Weights of a small mixture-of-experts language model, trained from scratch on English Wikipedia.
Training: 471M tokens, 3592 steps.
Below are experts of layer 7 (counted from 0) of a mixture-of-experts language model. Rows are named router (the router's row for the expert), gate (a neuron's input weights, with its number), up (a neuron's input weights, with its number) and show model dimensions 64-127. Each number is 500 + 40 x the weight over its row's rms, rounded and kept within 0 to 999. Numbers have three digits each.
After each expert's rows: "mostly gets" lists some tokens that are sent to it at least half of the time; "gets" lists some tokens that make up at least twice as much of what it gets as of all text. This comes from a sample of Wikipedia text that the model never trained on. Tokens count by the router's weight.

# expert 20
router:509513485464554460522593504498522483443501515473457473565444504503511511439491526605561500497492527473426497551509442517505465495474520523533453445524424508471539519562523471480566505377518490
gate0:463404459487458472515525486581535535471474494556503529463571588514507478488526473606491478533552451450508518490473486563448534500499436496470492491463440447560482467496502510481390510504493472
up0:502480512534490510519547490409573486488528479434491518534578403515514587566471507436490519523517455496512513481544457463539527511503502425475466418523469524477571443527417488514558536508451488
mostly gets: ".\n\n", " \"", "==\n", " not", " |\n\n", "==\n\n"
gets: " \"", " (", ".\n\n", "\n\n", "==\n", " not"

# expert 8
router:416532406481508492524527499461532497516468488512487486548505506497604413537453513513482492505509488540572534415494502474549492463475482500514558474511479457466525504554546475433536549435527481
gate0:516469443549510566445521489519466434432528488481528534514538490581474469493485483493411456527547509488505527556548504516479456489468454467475460510445507553530531518453525478569570490513528478
up0:394541518477513496447546544462510491512455564522495516501529537472553530547470502525471473436483465431503454471522564546506564476499503529480487477434550464482506575494451514462499450506513488
mostly gets: " ", "–", "°", "′", "1", "″W"
gets: " ", "1", "0", "2", "9", "8"

# expert 13
router:561517450479454528536518418532587529485486493536552517473532466473589503508432489462524535483513496537448553517558482451451527490474544567519433522511502483514558511501446487370542476468530509
gate0:415529548484494489490444408508513535535512431468485485465467407522508442437443433483455517523460454580438510519476559476458477549519494477501463555501507445536540508520455487505504523453526532
up0:478484452462489559547544428529465469534511531440559507477578519431570495508552565479484487478502431502495520528505482490478445492556521447520519505511510499474448458541553491471493480514506419
mostly gets: "–", " |", "-", "|", "==", ".\n\n"
gets: " |", "-", "|", "–", ";", " |\n"

# expert 0
router:457498456487495439537517586495532504428473543523484454548516485531535484566459481551527474497493542490551488481505535489489527572512494484429563508539519483544514538520523462432562589491456506
gate0:490474455438507515484530463509550498477551541447549550548503515522552536598445521546454466525582543490444556535500474464499511505517556499486483425523463511444454487527503492570475455504528519
up0:489443500501515482619511500427428531561473492496491573458482466523483462433531528511476515509492505429536533549451571530489504492520494464542544511531559486529532506488561517478556484531481451
mostly gets: " two", " three", " four", "1", " five", "0"
gets: "1", "2", "0", "5", "3", "6"

# expert 18
router:520556503510467535461477500516508519560490443488478585511509492528478557493421475539486491471529507422527484482504485475576520521564481424512527570507509529500548561479462435495554464489515500
gate0:545487468564517520493492458480461457528466472522529483477573560496590481443478532512534496498476460476532554564533497588412543543517506465527494428455489495504547507491474434496499530495500561
up0:517481439538563503483574530515514516475578525458459552530486482545489516542526500440508488515579498453477520500503492514504529516486523509513510522555470586470455527531456518471503485539464488
mostly gets: "el", "l", "im", "m", "ol", "ell"
gets: "l", "m", "el", "al", "em", "ed"

# expert 9
router:541516532486405586508458589510470454552481487522530537511442494525509497519505501486515492472498453491472526531483509506560582456495508426482530480530487476481484504510597452510440431548527567
gate0:538493488456529522482530541499432458480500529549543564436539495460399502493475509559500474505508549523446496518478486534494598529523464468504485516513540567443466553527524461508519509491524531
up0:487487449460589505434513558503548481488517468485531534513465456466491459519466487565532425606511487517526520426453544550512486531516482462556502545487461462485520537476512486496434496534510534
mostly gets: "th", "ical", "ator", " third", "ional", "ial"
gets: "in", "i", "an", "al", "ic", "th"

# expert 11
router:556524516498539459565545422479534499501456513499489473483539472430533456542495504480511498506490548446607495521512510502449466492467490611500481494511482442459464538495427490453497598441504554
gate0:533495440449552495470586533488469492512559527530489514575505487582436428512506406454470475463483412502506512535451479512544458462511559519452442533497553465534585429442469524508556519598496455
up0:461498571483358461471592493577555534485492495511527488473512531488448423460523522545503468536562521476512483565516494470464548505533466514455526497476485467514475438460572539521451490498513406
mostly gets: " |\n", " —;", " player", " JPL", " election", " people"
gets: " |", " |\n", ";", ")", "%", ")\n"

# expert 12
router:515505446496498474525531519478521484468444521505510484586424487451490545510555492466504468502509524526518467466526476453557472478463446487530522492552542465509536436575532492496458469436508499
gate0:504537579563507495469459410492448528502495480565556453512451512504510481513536494577454491389465538526464486519442491470491513454548498535469505555518439525451444422535522463481506504480523497
up0:513524507588513474489438507519401475512528465501508484486533413472484543441522428643491537506495466510523484466442466510423553552452418507473505503502505558521464449454493453505497507473503479
mostly gets: " MPC", "_{", "}", "\\", "{", " \\"
gets: " ", "\n", "}", " \"", "yl", " m"

# expert 21
router:592414513500479518486506519489485550556478515545568474489544482510406501461525508433495499528519523583380508460518472467462528495472539547508556485561472441500517455388454512539595533499486491
gate0:473494529500507511481476464516531586533542517617489478554517480491533557402508421513551476635510464473546484472534492546455485568531545559462516547426534441451542495495555475496504460517482417
up0:441457458461428513475560506440500519542438472464510544520414417489482542509500509556503458540530506519479464532477518453414524466436485497524442515480564450459524574519511453531499517481442572
mostly gets: " to", " and", " by", " as", " for", " with"
gets: " of", " in", " and", ",", ":", " to"

# expert 17
router:473523489475527563435458456448505491447546548533504502500428485521490567600591465575475525471510422507537540582446519494548550495512490540434480495509473474470460536458547486576471464494513461
gate0:488510467550511526482544434490547445563528527507437490483511453489554506536491442468474519448483521467492533462482595510594453474520507514539464454438508559517543485503512414522517523586488500
up0:505488536486498506480529502490521450492483454523463534541516479521432461492452513500501540463524500513474478504486514536446533438513525525488507457511451501544477581494507562513517498512517531
mostly gets: "a", "u", " a", "e", " re", "ra"
gets: "a", " a", "o", "u", "e", "y"

# expert 14
router:486439596468558535510457531520513504498496566482519534570458517571479524571541545442465491510510450440414533545523473441533531470515577505490452511552474493488604450441395549522444500554552549
gate0:517406560456481502506513494482491504502502521445593519475517554484520531507497506499516550482491452548376531517534526462503462501444477448522521473535492547526564415436481554539534543556536508
up0:487599412488608562461523478487432440490428552490538524498498475458506582478465530536493530522519480438499447479524437461504475469552458502447450585531551545570485457515495521533533536480448489
mostly gets: " into", " been", " about", " him", "ating", " made"
gets: " to", "ing", "ed", " that", " was", " in"

# expert 16
router:545474434512531458544586443480502506465509521500477557436463489539506459489530523450582551478492490444613513562505503554455494496488504479440532529503479504525496528563511477529525570467500491
gate0:496520566499468526461515518494469550547525501520452456464527542434541449458517555505471484508525504476563442432463465493456467540519499530502518533501499558490542470537514472432448487573479472
up0:476474535512486488506498481505459444483517529439497457509547549476432470507526482554545514439540488472496506485469412556527522544518600462467523512564511460494503515508548453481494413484554521
mostly gets: " two", " one", " first", " other", " three", " this"
gets: "2", "1", "0", "4", "3", "5"

# expert 6
router:570546437496444437566557467508490547500489528520549448465566504420554471412494516500589467487498439558529502529524498498530558448468522535569405489505458517499560506501488532485460482432428459
gate0:437414474513491489433503442460534476510510594512506515533464523566509565459539463513563519473540473489445510467494506507492577483467473565513492437461499521437507485476549535532522527464523478
up0:486555502510459494529487493444482488456503533482452484521493577500592532488452494544447497481477521400531533514475479533557548491539520476450498572430553469549475485575540455560457509539476465
mostly gets: ".\n\n", " which", ".\n", ".", "==\n", " but"
gets: ".", ",", ".\n\n", " and", " (", ".\n"

# expert 23
router:496436531500570508546583476472481542506533412509477455407589491478520512431477509523519559465502606599444515503472497478444487499491469509506454448490554547510554434554471520507468530499462489
gate0:525510510463435512529512473529440473483545445604487476434492410527529459448492533510476530498559426529463424458506482509542525520440530576550469569480554480496512532489457482482510490436531485
up0:492524579557522545460478512503518449495524486479498510460450483458483408538576462530498495512449490494514491421463522502540502514583507516497546482510571461529542482456504497493506443453513488
mostly gets: " his", " their", " several", " The", " the", " various"
gets: " the", ",", " and", "'s", " his", " ("

# expert 7
router:507501510472505466526575455485493503470508456491502465417487481480494433446471539474477536513528523535506530476472493493456474464500505555476515521444556487451402457501443511495520532440461511
gate0:510440510496452516486456463428489439505472428453451507541592447546458454486507581491489453559526471461497526479475488489484441492560563448476527488487509504510563512507543503498507537479511493
up0:526495553465508534507501454457535487488592529482500522482508576518478454559442548484528487469508540533501509533516562516472482482476517453507556546513491483488403592489507402547536483564522524
mostly gets: " JPL", " Championships", " Squadron", " School", " Avenue", " Corporation"
gets: " |", " in", " (", "'s", " of", "\n"

# expert 4
router:540438440476480458505477482530504509534511498474537502435523521488431502492480496460534507476521482515374535467513428500451482493451524515512571555507490445494455480375472505507585555493482534
gate0:436500522543490490447487522421467446527474475418533535504472461491453542565582453525471548515449483475503525491507485526516460502578465467510424446453468478514462490463529469511497517526514512
up0:486477497481518456436517411551545498559533427591450529477558451513562542592457488567565518449489520533530431482513503492497513529497540425504485433512475534460492476445524583498602499448460459
mostly gets: "|", "In", "===", " •", "See", "On"
gets: "-", "|", " |", " in", ":", " the"